config.yaml
num_hidden_layers: 8
hidden_size: 160
n_experts: 256
experts_per_token: 3
d_expert: 128
d_shared_expert: 0
hidden_act: "squared_relu"
moe_layers: [2, 3, 4, 5, 6, 7]
router_score: "softmax"
normalize_top_k: false
routed_scale: 1.0
balance_loss: 0.00552
balance_bias: false
router_z_loss: 0.0001
init_std_router: 0.014
lr_router: 0.000943
num_attention_heads: 5
num_key_value_heads: 5
head_dim: 32
vocab_size: 2978
norm: "layernorm"
norm_place: "pre"
norm_eps: 1e-05
positions: "rope"
rope_theta: 1720.0
rope_fraction: 0.5
qk_norm: false
attn_scale: 0.177
tie_word_embeddings: false
parallel_block: true
init: "normal"
init_std_qkv: 0.0395
init_std_o: 0.0
init_std_up: 0.0395
init_std_down: 0.0
optimizer: "muon_variant"
learning_rate: 0.00731
lr_mult_qkv: 0.7
lr_mult_o: 4.0
lr_mult_down: 2.0
beta1: 0.93
lr_head: 0.0155
max_grad_norm: 2.0
warmup_steps: 200
schedule: "wsd"
decay_fraction: 0.468
decay_shape: "linear"
final_lr_fraction: 0.0
batch_tokens: 65536
max_seq_len: 384
doc_mask: true
train_tokens: 335800000
max_steps: 5124
dataset: "wikipedia_en"
Below are experts of layer 2 (counted from 0) of a mixture-of-experts language model. Rows are named router (the router's row for the expert), down (a neuron's output weights, with its number) and show model dimensions 0-159. Each number is 128 + 24 x the weight over its row's rms, rounded and kept within 0 to 255. Numbers have three digits each.
After each expert's rows: "raises" lists some tokens whose logits its average output raises strongly, later layers aside. This comes from a sample of Wikipedia text that the model never trained on.

# expert 242
router:153151081108105148098149105137091093109155148108119163157089136163152165155139104107148109118107136154084144159175141101106158102107163105148159181107151144105137104128150097138147147139154164113150106107168138128144103144104093098145102100126144105156106162141137148128124104106132115101147105108122155102145101098161094119161104097110097111108103128151150135096142128149138152149102104156154146146088155137113156093152099158109171151118145121136115146132154105118145149108158105
down0:139069127109126130156104124128158126150111165152091141121148128145167139114152122159129140095144194103110122185198137101041116135135122142113151158136130131100167103170101160151122163114124128122169142105108108086125141124150097163162152124111100141105098138171112090090180105109111133144138114133136144117131119126145127133096171136158121114120147122128135149114096132129141112103128135143121105113106159103091090120122131125139131100140141138138133124105146127091101088122106155
down1:140128083131144110154160109114156149130148166120146152143110100136157152126145139131123137183097146118118144171130158126123124112109125174132151158119115121105134142156135127118133130090111153101162133131117097067122095144115121109095121134148110133139169127127129148091140107110118131133093127129130051152136093116109132136144122101111134164127173156119111133102176116177158129072123144155139184110170141122103132131065155103174096098099139101114101108135088133145102135145101117
down2:159148105135115128125072143117138127129178125084105136109120088091149140099140165157094148123101140151143123133095114136197078095122176130115157131117166127120101130076092115144100127091103107103139084129145152135131119100117111136139114139184115122145121108124097142134077150123159115139137165114145124129134121091128129156120154101143161126170105141159147144172121145126161093181133093161131137105119117128143136164115121123125101134133124132173119168134104174126122133087109136
down3:098096114087152156138130134129125118090089107129119171080143101115137109145130061137178131154126075120090143129127142091135112122113120138122096143078127094131111126129159131148134104127109141130150117161140149161142094116190153146170157167108100137185102167156079137141141130157101135151147122125167118145068123126112133146130106134101124154132164132114097131164150126126109142133124132156134145131098121097145136109104127108114139112158103101148102109116097145171115139153146173
down4:112097116136146170109115147116105156128185188115159138153161111144147131120147101130141097135112094118163122175129176156136083061137106152145141164138125131139132082132111134148171118154133100170129176133117157135153147121084135104126123143137086131158131109096114158115108104108144124164116143104140121108128121142125107162106117128106183110109120140145137126165152097132107108076101093142131105104106133142121106109099109138070097099128137154141155126112097150116124113139166128
down5:115111145135160145147173137112095113110101113091135116153125143125144126110074129105108117146149094102088085074160191128105128155114148092133123052157146141109166097128125100161110134181138125169142168123122135104150122075155165148142132144147135094150113128101135144060136130119139128099140179122156128127119127086150108132127126139143164103100130153138122118120105154166092109103131133096170151122123140138116141132145139143149127148154130119124127110148106085164125123123128116
down6:094202099146117129175145143107093120125123142138153119133126131119132136098109167115139152169094153116122158096152114109151149101118102122149173123168150126124141120144137108108119117140118133094136097110159122151091067118114108160140124122133152139144056104111162155106102110155121094147095128134158101107110148131148125168111135117100124136142160124207141097122103135125154128129170114158146124145122115102179147134102129121127141135125143128101127137116113123150138128058072122
down7:175132098137119126137133172116160111080141149109118101133124110129122146141083147123135094113134126163110090123143125154129152109106130143121159084116170156136111144143096136140146124130135141086080122070099163148127149134164097115182117116135134121124142130169168159070127112119112115125115142109139103138115081097078112127166104162136133185098160126147120116134130131126143154117135090171115128189177133120111114160125124151115119105125093134120145176137141088112125099117146123
down8:150111157100104082134132104125109167146131118146089063113091140139118133109073112179143107154115120168149118101143129168145192162097154120154113074145141132101129132142147129130114145141126063113181151109137163149110094111168141112143109129088139111139145133175136111144107128155126131162142138139160071132126110123103135154146139141140099121129121119152121122132148096132141116098103102142156136101125134114130107172166156135159150081111109110127123116096110094099151139135136133
raises: "ician", "iment", "omen"

# expert 228
router:156154080104106144103147104140098091113159151109125156146084133161160157156145097116149112121105143155095142160165147100110157102111165108154163181110154144110136105134144089138144154136149174111151105106152136132149103143107090097153102102136147106150113162149129142126131103105124127102143097100114158110155108096155108117156101103113096109105095126157156134104142128143144156143110104171155152140091158151122170101157101154110171143125147125138120143125155106127143157109160100
down0:154098138107111116191091127132116145090141140152122116119123111094146124088135109128089159126114131111124099149123105144129160102105126129151139141100133115113144145119175161102134121095106129126121109118110161172131139146146174129148109119158107125105144153140149133125108154120128095126122122155103183119123099129093125125152097123138116116131103135157136177105164160071168106188141130169099136157135162118129126151151082117091137138152120090099145115063090147139112157088170149
down1:153166122143092091137147093147120177159125145098118140130154118137086106124155133096100113110089149151115147122141144110133146133138129159104118091150113112157111139131099152124148122144147099163112157117100134133108139157135091140123142109153162153135153144122128139144135171132124094100104098130130095089156151143145142156138169132189187145127141132095129104105103092092113140137085113147094126156085070137154155127162147118072112120115097138155131087153107103134095143156098120
down2:136119163135116101132145130171103104145133129174161143117168147167140113131106138093105148139139108131131106154122158120107092083137116064148098163177125116135130136148107132120135106149127107103091171161125099140101148104128183136099150144134074109150119148163158169118124076125107115115122099117105125139097152068157119103133138143124168159132128149078138137154128156120145106167107147149093118150095160149104150138152128098138119150120121126106095104138145121132082090122128122
down3:166136153108130139166123079101128133127182146150110124103116091163132138107102161158120146128124121136108112098130104133105112111100126125104140114115147067129138163133115131156119109150096168153114130147145106135107159148091114149138129100141113142127148119077137131101137128121121077147118157131156135081117165088140157146129130122125091118180136094129135084173184127125154141145151134148081154155125092137153142116145104154113106190135098070153134129128114154128119159122111080
down4:134125125139113154128132128101118156135054056123110144080162154137116136157145137109111145113111115146145136139103077130139127088118134142122113113147125136109144157134107092106171102108126103137106115141134113130136110119148132126159111108104130152163157119132110074163142151152172114152138132136082121162110157126143105168144129140085122090157060152120134082151104106166123154125119165079131154148153129132125155103139162103161124104165134155142168090123127146102151108109133134
down5:154103110136159154110162138127134171146174149197075128088161111144121137107154123152128122153113133148120142111123106113148132087175109088082132159152104116105162146133100138126171159121108134115072108108150158097106146082131103119102119129142131134157134111139134146123140080161116162140167121123118153147101083124126139107092098127108145124132106152143121110130130128135147098146142129119138109101139080134154160148146079122165104103129089148102124105145105104144178131103160142
down6:127094151086133188119125096138195138109114065121124122183138135108158153123160121169121143134150130124094121157125127124135123138112139140141104129122152181132122120117140150117155126148117157143166087117138153130136114140126140138121143114140140089127144118116141181173142120101091112161148107109105078099143151114125117097117155147103109120156164145120104125125127082143124158072076127084127126162150120140164061083097109129120113113150102129127118163105141112120118131119135160
down7:116103150146139147093138133069143131160149154115134139097114134101169113098142133117114062164059141086111098113103097106175098123153110110078123142140140098161154140108153122139151097164136137128172140105107154157145134147145145111149089126151133110076131122165161110143125131134125109107152193116142126162113122116140167133102104167100126136114142099105107161105140118136141150159139110129128141159095089135082140133153157125108149101140124121117099139125140140130137131170102121
down8:120129080130076130105193107109158118120143116122091156179127153106124173138108122117067177180146130097152119088137134075134160121104158144163114130142098126134157124111111142112098150147148113092168161104115138124133134120111099139120071099172119129134136076145116131118116107110118161143103108113161152138104100107134120116136115143121120120157068155087143132147110123144155138164156129154146149110095120096110135112133148139146149116132158121149144173131111125132143142101138151
raises: "ious", "able", "ative", "less"

# expert 201
router:136168102113096108116152118145112142112162160078125178156119159145173156124123101130135112173112114146115173126126126051134154122131142115101157119139142098117132078142127130132138139157142126151120078131120118139120091126126115074175134139131153167117115137173120130098120109113099140139133084117123140112170138079122095108168117114126067122146152129142162103116182107134156141138091120093132125141119124160157118071143111151109129122131156141139125166113154124143155111107131109
down0:119146139107129111146122123136134132145098142136173121088155158131114130136134121119131103111122144148143141105124126113139125139110146113133087122086114154119169127136117129105177112089130178078156108133106156104103068102121133132101118162160112133115138140072158160117139118125158170139107149133115124079138115113138055138144167112149118115136086129138147138141154131111156096088150144083168134174083140125184119135106165147110126106139134120150161115135098117136139133185080147
down1:130166131119089108103113169120131091141098120124137153127107182142100163096134134144117124130103203113113148122123109165152116138150143140130106151075124149142115098130154109131140140147156105108131101129136115114143097087147166130121085168156126126135128134054089130103123142104147106166131160137165146129120137133132095170110088126142150126138124165102062136103130148145134115119094126103111164100131085083114134143147143139162104149126136133125157156145167133132102091095145149
down2:141129138110106126158099193117116120123147115092102132150109090088124113117135150151099145130104122111151131130152118120126113117152122138143162140112162155179167154140111179141134098138093090145140141106089105149152156135126130143100134125114129143141071135124153133100133087153112118158062152156153122154129105152178086144114130163169131113099125104096151132163131080121133126125131160171119117123114171106086116101135138104131158157101120095119137110133145084069135113140152129
down3:132123097110109139145111177101151152174155118139121128088136157156156174121104117134115094114149108076146142123158110118118096140151140148143088127079151113137122127109154106152115117110124178127102138136138126131145131105151136092076140106136137197121098168131140132128151145189086138138132117139122103104125133144090098094156125118154119142144115081132115111108141087173126125106166127095140145103131075169141158153126076114139133136179116101121132144142111115173129117120119123
down4:110139098130120149112124082127136112086140168172118135128134108124126110113113142108137158156126097125090125130150097117173079112141118130151103150109134146146120127145131123154119145146094107122147059126117136115184144132168129155125150126107126148114131098131146120093118141177094124141116120092122144123175072171176112097117133117134107141139124118088120122155077108114136086076156141135164162110151105154138147190133149118129183157162130103112111134108118152096156114135127147
down5:082192122098153103136150146137144112121122103128102130160145104128207146118109128137146186149139141121111169120101101161122123125119142144142134139104165135072125140117152086108127100161179173096128107156138136094138102090178173145084149094119112128113107081109116147111161126086108139121085117139148144126130108079116134167141120149115104161131088131124143127129117131136144131098131153125152143084155119092120117133131132122131125122157097124113120127109173162133139122104146123
down6:083164117159117117107137163134152104106116131121164140135151175122103138139140136118135131151155149112142137120139128147111121110139100151159119112109136146144143158149137179132167107147125154142086146086099168088139149131144126165148161159104159111161114179104137102117119098122169110137146124154121109164089179125086107133075140094148141085111115116132088102127136084133114090148129123133105113104134032124113125122092107108115104127131145134114139118118123144140115161153143093
down7:136132103107101136149130121077169161119148101111164140119114140135138122110115136117112122128132122102115137148135109155172123143146153144134114124153125132132087146153137155145179098126127102158158120126109114141113048128158100147104153115144086117139136136123130136124110070106150151157052121085087171118134111140109159151158152147169086124112168092159096120168155107125101096127144140121126084120129115145109138143105155136140077129136157155160127094140157163107116124136128096
down8:123132150099130135155114133178118125102114127109103109120112116137153111124120155119115131136117154126130108112126119102071139126134098118160137137138105170090121155132133191081134099065141159085133132128113159097149181153088141169122120108160137121148095126144149139138122162157180098186103145104133147118156120135121151140138091129088148134152132102160121122090124139131136112156154104123117074139146155148166130094114112102129160131068090138119173128138127115089116124143155109
raises: "c", "f", "m", "b"

# expert 80
router:149149080100105146110140100145102085109164149100121161145087138159151153155139091107144106122097140157090144156172141106111153099113162109154159180105137134103137102133154097131148153136151165112150107104159126137144111147106083102143099097132152100150111160142131145130127115104128119105136097103107157109149107098161101115159102102109102108108091116156147136103147129142140150148106098164159153143087154142116161097153098160108167151130148122144121139126148101129146149100167100
down0:140148096136115123136132128125113116153142130154108144113113153130110144133168062181118121101152099117127110131144110161109121144139103147144123079068113114161136165138113122080147189116139140136144137134122127168171108142125137068144089122107125123128143159120157109119116102160101115129116094136175109120108140099140087138160139089115123143143133154140086132140123132114117158136134097114125151132102103132190113169105136177140113134129172112069147138172114157128136094100100121
down1:085129130144141162176138167145107112099131144079120137161147149150141131125162183158118155145134101153120103092085106154117104113114118116136104112121132130095134153106107136110116117119141130134148151064180095130157139129135115139126129117069145094119117147147103118133160142129149123127117161103135129115155155171164128090133089116167123124101131144146139135101126153116161140132103121165112119147132124093112083097145120137142118166101076142077132108167064106126167158137133137
down2:094144110144116142159083131176058149136130101105155167121113134111146098104112181106131100087139101107106177108103142076117123166126182124112156143154102158138144160103122135100109186113134117127122109144129115146093151101122155124076177136112151153117144145158132140122140077147135091131135098147135167154154159105169144123129122128119131123128130092120122147105120135149072161141138131152104108122124160135112128108149133111121112099139109147134100178122147113129119130144100109
down3:124111138131157115155101125104100171164155107146049159139121149100098114169124135154148165134141120127085113115118129143137149146153099134148127131134144088106135121177096140084119099120121125120131116169121140149115149144113124133116164105112144107140152151101144138140112159108120115150122107160133076137159137113104131133113121121082114117137127133072141116094153176155146106130125138155185142119150139066144133107140118113118119086148129134092111119171131093111197156107086134
down4:132146125148131151107106124108135096177131119134134111158131121124122142119153107090159106133117142083133104113123155136138121105079098139117165129195138142139174151138133139149127140097152131133109183144121118157101090152112117163136153097114056156112150117125088105157127126119153156132143164127135060122105150122149120152155166122135135126126106172126143094121134148102115135139142121132071110123114180131114131120148100171125149128147116068094125110053125122137142111114134128
down5:134141121143100090117116155097106084108097153156190168125132150099087144112122155143146107136129132146122127161112115142137067121156127156168122104110135146133137117128093151151150118109187110163126102086120150136159145130128134163133104154118131119136101122101069135134102136135171110114145174108161152128143089120130119115150135152182113155122146101128095115085161052126140094131131128149150087113112113164119123117135129133107120140121115160111133139103097118182112158134111117
down6:168093103130145122122159159131128121145128175140119092156147128160142160132121144153128153141148140160193153120144112124107153125109107101151117123107094117145119120143173161095140099123114125100119134137143082132153141117163115125101096142114094111138121105129088075175138138129137142148142097111104104084127092167125158147112103125108163131149109097114103116113071091165138107121103145148168097143119148107105085136141094150110110164132083195146132152136150133162112136118125117
down7:101125091098146174165117146133095142115159107127111107101127110147129169154163099111185134117084127127099167132100131100169152160153103174103147178142149093139114162107139141146137108085131091113108123132140114131123114151134126118148118093142121138109127098110126096146116077133132092106092092111095107153145173144086165137110158148103138127161147137153121122162146131131168115174093152145131118142117150091100114145164158103136088152098131144123114144120132133142089125120157114
down8:139156116150130081143129120220079142117158149141116105154168126118122121142084099161114072098149132098136108089137171137102134081145149150135133133169113113125122092119123083109138116120118182092115134145130128153109112108159146111129100155127138113107073139101136164109153163128154147095126127126155130160154135155124120141140130146103140124110161122140134128158139110113154100134113113126098144129056107140155156164104108120143144125123142116085092144150137128122122133119170100
raises: "ota", "tar", "line"

# expert 125
router:148152081105099153102144102139100097105161153103119157147087137162156158152140097118150110122104144157088139159169143099110161106106155097152156176116148151104134099132146096132151156139154160115150102104158141127144110143106092098145100093128144103148120164146131144131124105104125124098153098098109151109150104095158099117158103094117098103104092114158153132100147129145142150149107101158156159143090157143116165100158101156107167145126153122136120142116147105127144146107160104
down1:128171149136119101149148103128108100121150064153107108137112105126086156105100145127131128152106133132129096092114159140156110124106093087129134142102114113101151144131119125127125136110136124131134108134122153150170111088094140149145099144125142131144115175123112128088156108136120158126128088082178130151135164128101108123186108119144133144167122115131110101110125163124121163122164114156167129158152123117160136162138114125148118136133129130061067123139137128099224152114125122
down2:162133100136145120115152123159136136137170157136116069137153101144071125109134103091118139112116134112096142137079119163120101116146144112197150132128107145137135115104117089131165125121196146102143178145130146132108133143078110124105145128157140131169093075137135120111111161110150141120151133142126116147132098141125136128100141086124122120100129114117081109113160109140100125149119101129063134134121119124149144130166145188160138124173082127105122087128138133131135153113148168
down3:119166091175065120135115059164088145096117150146174137134109118174133156147124156120162129164161145139117153140128109060173133164123124127106098116096095134123108135168110141170128096087128160112134114091148136101081132075112133115075120110146108145142127135122135149127144131125109134123133155130128147139126166151110136179139127088100117130114149129126134118128142117102091123151145146084155127122137117113141165091136160131117123148117124103147101098162118115136141123149165120
down4:117116135103130134143101141142130147182129188152110138132110168098117119170105091148087147140111164150131104112127145135151117146155184098100077125100135129105138141136115133140128080131137151153139153121132109187140184103112098102102140126114103139108145081111118118115100098072142160126093121086138119123105164168096135148099113127120176109128105182092170091141143123108125098131129104156153116109113108113141138145141153139147161142134105152097128157127119126112138160135128107
down5:142139122153132163143046136093120114128169098142120156098141108154145177086140118119144122143133148128167125123163111066118108096111159134087131117142134104087111134094129154109143160132127113125128120119140141151130155133130100134179171118108127128103098141158089185142096140102139144136114117164085167140084077155118148108138140128152162136153136135135090071120135148143149084122118096139110149106110129123149103112104114147143094168118129119119148169136110106119157135137143129
down6:116136127136125134146141101137142107136127154128107099140123116140125126161156141122127139128178133114126077191107095134140051136112143115118116099108119136120136147132125110128076142158126142102107117121162158133107147102129147152134154153103159113150133112099083127150131156118131126157109131132139106130113125125155105133159089129152096102180132133104098144145134098145129133124154130123115136175134121109117082106186115139199116135142051108150143139202103120084085125141138140
down7:158155117117156141128173116116095141135098092079069158135141114093116104171107159116106140125097144099054149170166119135106095131121141170111146120122157128146153092126145141145094130126129137138182123129089145145110139137144119135140131128184121103099124144165137125111161125117138114111154095134125096115136111096132181111113160097143131164119137128138117116145151117127164144126155104149141124101081080116137137113121106116121133122126153156109136193132065131118132106157106145
down8:158135119112107151130113133139200145095114130096141105144146144129129109103134148145101181107128166122124125145161130152060120110120101156115098105138127131085109144098164121087116094110150112168136135112150164138107118151119159069118127134114099128150133096130128124127131099067125110111107168164133117152168148144158092121161135153128143090160131123108097155137125120116097089158082117123190112113163116137144151138137126169144146159156114112126104125157097118124141121144136091
down9:117114113144157106176125102106095140109147139124143120118098133117131130114139132171091105156137155125176086125162140140126116160157117161167100096144123143126149141117103140119108128146175150135106100162127134136093137148114104151111120174161107092151104172156132105159111112108128099123132114080111191108134177094084127141114156103115133155111133118139126147108143132106089167143105123106133145132139133106151174155133126087112137065118163089158146136115070127104128130140114095
raises: "er", "ers", "ern", "a"

# expert 99
router:152173094119102106122118142126122110123137137093122158129104154155122139134123098132118147153134114145089137135205110099140155141117132125135186171135160118119116084141123127138153147139141123110158089130152129134138079117130116090142136095097148155119146164158108128136119085126053141139096107081106149123150130091176108094171116126119075110107157113149140131110180100156161149128101129133123141118104131144139132100159110136088132127126156150145142150128144103116156172113106094
down1:128109142125181157145167103158100066102124133135106143108178103109118135137125128145172129140085108100116094117126129164167103140161106153117159090145128110148113146148159148112162136133122067108153126136126152127141162150105113135147149144114135146143117104104139144101140150146119124089101151068141095104143079137081157140104134143129104129128146145122093168122122114177137112129146185087116128104164137107151128182073137120111107111124125133118132134108131159099146114097127123
down2:163194171071086090143134084131124120133174140124105136177098122150119101131151132133103152186120140121063123110154107136099106111101114122135122124109146138158109155108147149151126112152129143122136119140099148150169105101148109087109115127134143132176133119127135122122119158108142124127162130146154108076130137153132087130081090153138088165129121160106123129145172119117132140128130123133143149084137095125098157109109141149158150119170138136127115160133130073149111105107130094
down3:167130104135174135157151157132117134147103118161141095135107106159145102091142115190099110139116140165115125146094092124092142181148129115117116143076116138122136126138137131124154162143136147106127120121117088110154110131090150107101157110135125107165145183126185159099164140137114127148135118097130178148068142124113188133125132112133152133130106126126112097149158102122112127083130058133140121092091129116090117130100113157144137097137133133108131133114148145143104164134107095
down4:119144104159142135161172143087130181100157143119131091117129142165145115131199132139133150097135115149126149123112157120139140131111107101151165117108132137122096088083150119117123133115198083141149113133101149119167168087130129147079105128092092090067139111169131157173136143122135132154135131118116112144093113158123145142117100121146120093129138175095130128091129125133101100068110117120151135142104126100115134141144095134153135165107143121133102140154142136135105149137126102
down5:142127161126143121117115114165107092099153132096098167121113113112107129124119118113137104142173120154157144125087142139173150151150137109116167164083165156115096132116177080155100156120133139161110139125087100085145084130130092128092133192101127112140122104120126147146143147141103112118140178126091103082131151131075136108164105136174154157147118107107111110100123098109115129156130132121141152112127150106150123149170154130135112110140116132118161119119106145125161084130179125
down6:132123128128115118176092122174091141107112127136169121111197138099144100134111111136095137143183131125141100142182132138123068113140124154099160118140147156151098136115120142169141135126130112118109121175123159135115079131124111053125104091154122153101144097141112140140107089158109134111136133123172112129136125121094152122130129174132095117146129126106082091130118133113122139136108154093170136166128074119111144108146119137107151122149129129131143100171128144168082124153149140
down7:109136109147173075154141097094157163101154143154105123109098125159112099114128099165146132147143157161144065120108124154125120129149185127107136134107153126118133116142123101152118132137129161128151137151103131089111109124155156151108135116153110165133193119139138112153104145091130107117078094135109114112149179142074112173124114133100171102105128151130140091171155087104149140136116082095127128108161112128150145127138112138110066125116122144134137114134140103139122129165113140
down8:125127087111110113132120095154107109109140080139083145125149115109149097132158126126144114142107079122126165141138128109131144152102125122130114074141129150126148137120121176121129105128137107168113140120183159126139101149104080110144135124159142103107138166145144169193135113136126151104103115154129117134186153061087140157138144099110122119154110142107170151119146135092114110099116162140132109127118121199178176109089106131131136150137142134132110124104133110079151116131126125
down9:137096119123123137108147140121144121144142134110153144134161182124148127134145089102119096106119141135129100135114073127124127112085113122136116107135102121097115186123162165158151133126169129081098110162146121111150196119180146152113126132176154144131145127147116122122129166129116107127178075099133122169125134121107135123134129131087097130085097127143121164131153177160104120082112108145138136156141101111107124099145152150110160114101116116128151110118122132099071171157087107
raises: "ter", "c", "i", "p", "le", "an"

# expert 205
router:150156078101097146107145099134093091118163148106113158148090131161148157160146108113147109115105140154083142153167144099110159104110165103155154174109147137101130099131152104138144154144150161115146104102159133134146100145105093091145099101136141104155110160144129134124129107102125116102150103093113160105154101100154098112159110095114103103098097118155149138101141131141137147148105103159163163145096162138117153095163096158103166161121145122139120140129145103126135149114162101
down0:117168152169101100144126095126124165167077107115145116152106110152118088145156113139075143136087104164124096118120140124112128192122114134127122087113160123137170144136152124127121123128124142159112136100146121169145115114118135119130167149120090116106153116129118079140165172119171130121096115135116144049134147144173136153141125180096094094109113120116114116132098161132105139125154113081110126125141165119132153117135144114142150079110145111106186121149110123121137137150139114
down1:145145115127134175153127148077151108121136159155121133169108124083123108111144133153101098123126133118101144106188135139130078124116121132136135143094139149150092125129133146136118107135156106116168147125167133074098141149135135132088115116092078098133150097109159128117139153117153192157121104111108139127124164072133113130126174117072133173131122131139135150127108135136110132115145092080183116134120131137124109116122125118069144137107121137173136130130094134120128131198167116
down2:100150136130162124146148138150110182113112136122109154077180132140094111135123149103109107174172115134152091118106142144137114129126132125163108125150138108129097154120111139157171112117170117152074103148113118144113091105112142139131161139119138162112103134137163130165100125087113116137123097139123143093123131096117132108152133163112114154105109136093104139120108102121117124107127126127171141098141145139142077163056132118112114133133062128132190169120166170126140112144158095
down3:118171149197109124137112140134141135155089149141130148152124165121067115160149103103145124135097160125147115124084144128084158138137103099181097178136141147089118118113162085111129123140087162101154148112144133119129123110095159136121153096105120130133169207133132132120161154138140125119132102137143147137148125153101133072111131136087139140106091120084098117121119126087144116141122120128135118126130137119156130134145120142133098121128116112112141090094138115137179181106126090
down4:129123123132087148126113118158155144133157135117120167116135122179159124141139123117122127111111103125082138121174121168209120133135138144115105129120140102100102098093129148131120128116095130128119135145136161108111135115101114132152157127113121138153137089127137132141153107061156131093147144107121124121148152090135150102097189108151117127139122131067101108119126141134163109109139095140108107196118144103145174115118079166117187087141147126130124140130093124115170097157156101
down5:152156135083124102125121067114123149124105121143066142163098122133157137146132135101123142165128099100103103143101115130153145139106148137142148153156150153131122165099125123139137177091128125119088126167147098185124118144089107165148093142146144081130114131181159155106151111125107127070101116123164177124068120113109103120140108142158123137124118120134100110137128146133139078124133154115118140154148122099124105146133158106109105117122136097155128177166132120146174090130131132
down6:113176136118084117118138155144144118122113120147148095130147088103118131123148099130161137110120097145136144128138116143083143156141094120128137152144159138113116138144162120147110119178070176150115122133095136132122131138105101116106164081145124129149108144179162102117102147160131107128157144123111151191119145160136087122134117066087145098124143172149155115115123147103123165134114091087127091120127120100106101085131136098147175125180111124103106155151127168132112162119120112
down7:107198132153106148118095079121132091154131141165147126125113149133128108136129140084096142113102126130137133145136140117142130131116148134134159146102148139100139132124111129113105093123141135212139118139107083096158107161127120124145136102129185120096129087174123116085108131154121136105132161139128138115110139129144126124139183124128132146136080206114120115120174106144133120095095131132107151125107109095159140082148137130127092167124190107149098093138141111128113101120149143
down8:141115128167122133126126167123122093165166150149114138161097109125096116146120142130107169120135117132118121101098104153129116118120145116146144101141100142141118099109149060125126108124120120153163210127150152110136111074155134110147163098107116116135149086180126098156131129138119170108136131115116180074129120117134125109092144120129137087079099169117121122104132173159167134104099104109121172160135142119158132106115126096147131132104169142173147115119110113119130092118144162
raises: "b", "sc", "ll"

# expert 37
router:151156086101099148108158100139104078116160155101121153145085134160157166156139096112144117117111141155096141151169156102112151102119159108161152178103144140102131102130144091135138152132156160109149103097155133130147105145105086091151099098128148103151121159145138146132128101101131117103140098103107159112147098098159103110162099100117092109101097116149142138098143130143144144139101098158160155137098156141119164106162091151103168148122147119132121137122150105121144145103159099
down0:100136144149140134132113165146179132129158159142142107175091108103142117141143124126110134139163141160092121132089103074152127122125141147114123095130137121128096152127131121127166122145126107118158099125097134167138118114100112126161132101143138091136129127038100132118120158130115132124111134113097123142125127141189152166141140153123194175143089138147127139118107104157126105110136099131186136138138126102075114100163130067104163103111139152168135130114111096110112115107118147
down1:150096081108067143133115104140127100116149101103127135123130105133128159109101097140103155133164143166111119157125099132105133120174100118124164142125182128134147106113147142141145119113139100138156156147125135155163134135105106087091149147095123156117102142108119101094122105145151103169121168148148145154188135109143075121137104119156098138113108144127103108139140149111148136158087148107109171141107078144122120101132160081132138133137144115115081171113155165144098158149102163
down2:135129142130154115125163139085146128160146134141114161129126151148128155144154124119142095130137126144135126142108107124147122122178136146096123126090166115150121187141154100098156132118167142117170127160113139164110122096088111147147085139119129100115140162130101115145075116133126132149105118113113138101105126150111097138139105085153104123141148139139139119150124132106076131213130108144085131085072153110132133106130132130118084092173106156091118094152135167169081098130129134
down3:109141111183152071163146127148161097157149163126098121121151122162144104115089092151092081094135111112109126108121125121139117106116120095136157123145122118110138122128126166125112151155140133151101116157112146166136141150155115083144141144116137091161130172099168151161136143070120108121120091130097168078127142101138102156170124122103109109132121150109144107178140132120083149174103132094151129128153118106136140129160136134095129175104123153121164085123113132091130131142101137
down4:131145135132100103125128124136141146099108153097115113105181092135123178167142145135074114153146111136136107151130125102145154159087114170167115101067110158131136144130145106111116101149089134118098101105104126123143169118120112132026113144085182127113135162152136129127115106112094129128135150118135093109112159136141116133133143186171146151153136122106090138116105111123113131131145155158104107138111098151113125152142103169147130113140112116119163142130117141129101148158146168
down5:139138072147178149110135128175114127128097160136111105171137069132150110108169118114142122121130109074142162167152122116123113111109150095110102088136160165105165119083156164122135133143137147125178105077102137098131120093144141121103155125125123080090101122141101141110152163120152174109100115125119107120131137109136130157145136109107115084107114123123127120106118155120144106157111109083141166150122135150183140146130171152124105133117095149146164124102132108128127142146159159
down6:145128170155106147121153135150107112155136123111102130149180139115141109127123136154098108143164162146102137116136147166097150117123113116158128152102133167115194094079135079128119143113133114106114105133194150139144145119128124106114117112096115109104143118153131112120137117093148157143126110064140150118063132140145157131084105136121125159143098131105180134135161155120100126106103131114139107147077085115111118180140092104144153184127090129126126157124126163136115108117122143
down7:157118148123118106131135130090197131119100142139164108150142102137161126154120115113113080146137142117118154122108111107119177108127112148100130142124133172160146118122115131081102167110106131129100141157128107116138117143082099128115161135120101097185138133132137115147133154151166111088121129153180112112094123133142168110124164126120142176103103181110068126154146089116108068175127142138110139151140121077157133138114115132131143115149111153135119115140113076095130156151109111
down8:103142064119122136143034155139136113123139127115118137102149132113086095141106101101154149119129135171159162096139113154108117133154134164166137113122100150148121131128131135132129146138141091099139112117122117131091134116114105184126082127127148136137155109148134129169128132166106167141138143106098159154141093106105142188111109140109105152111163123143184160130127101124127144092086116108100100141090094109143125164174136113120155102139145109144105096116147141121145127130167148
raises: "ially", "ial", "ices", "ship"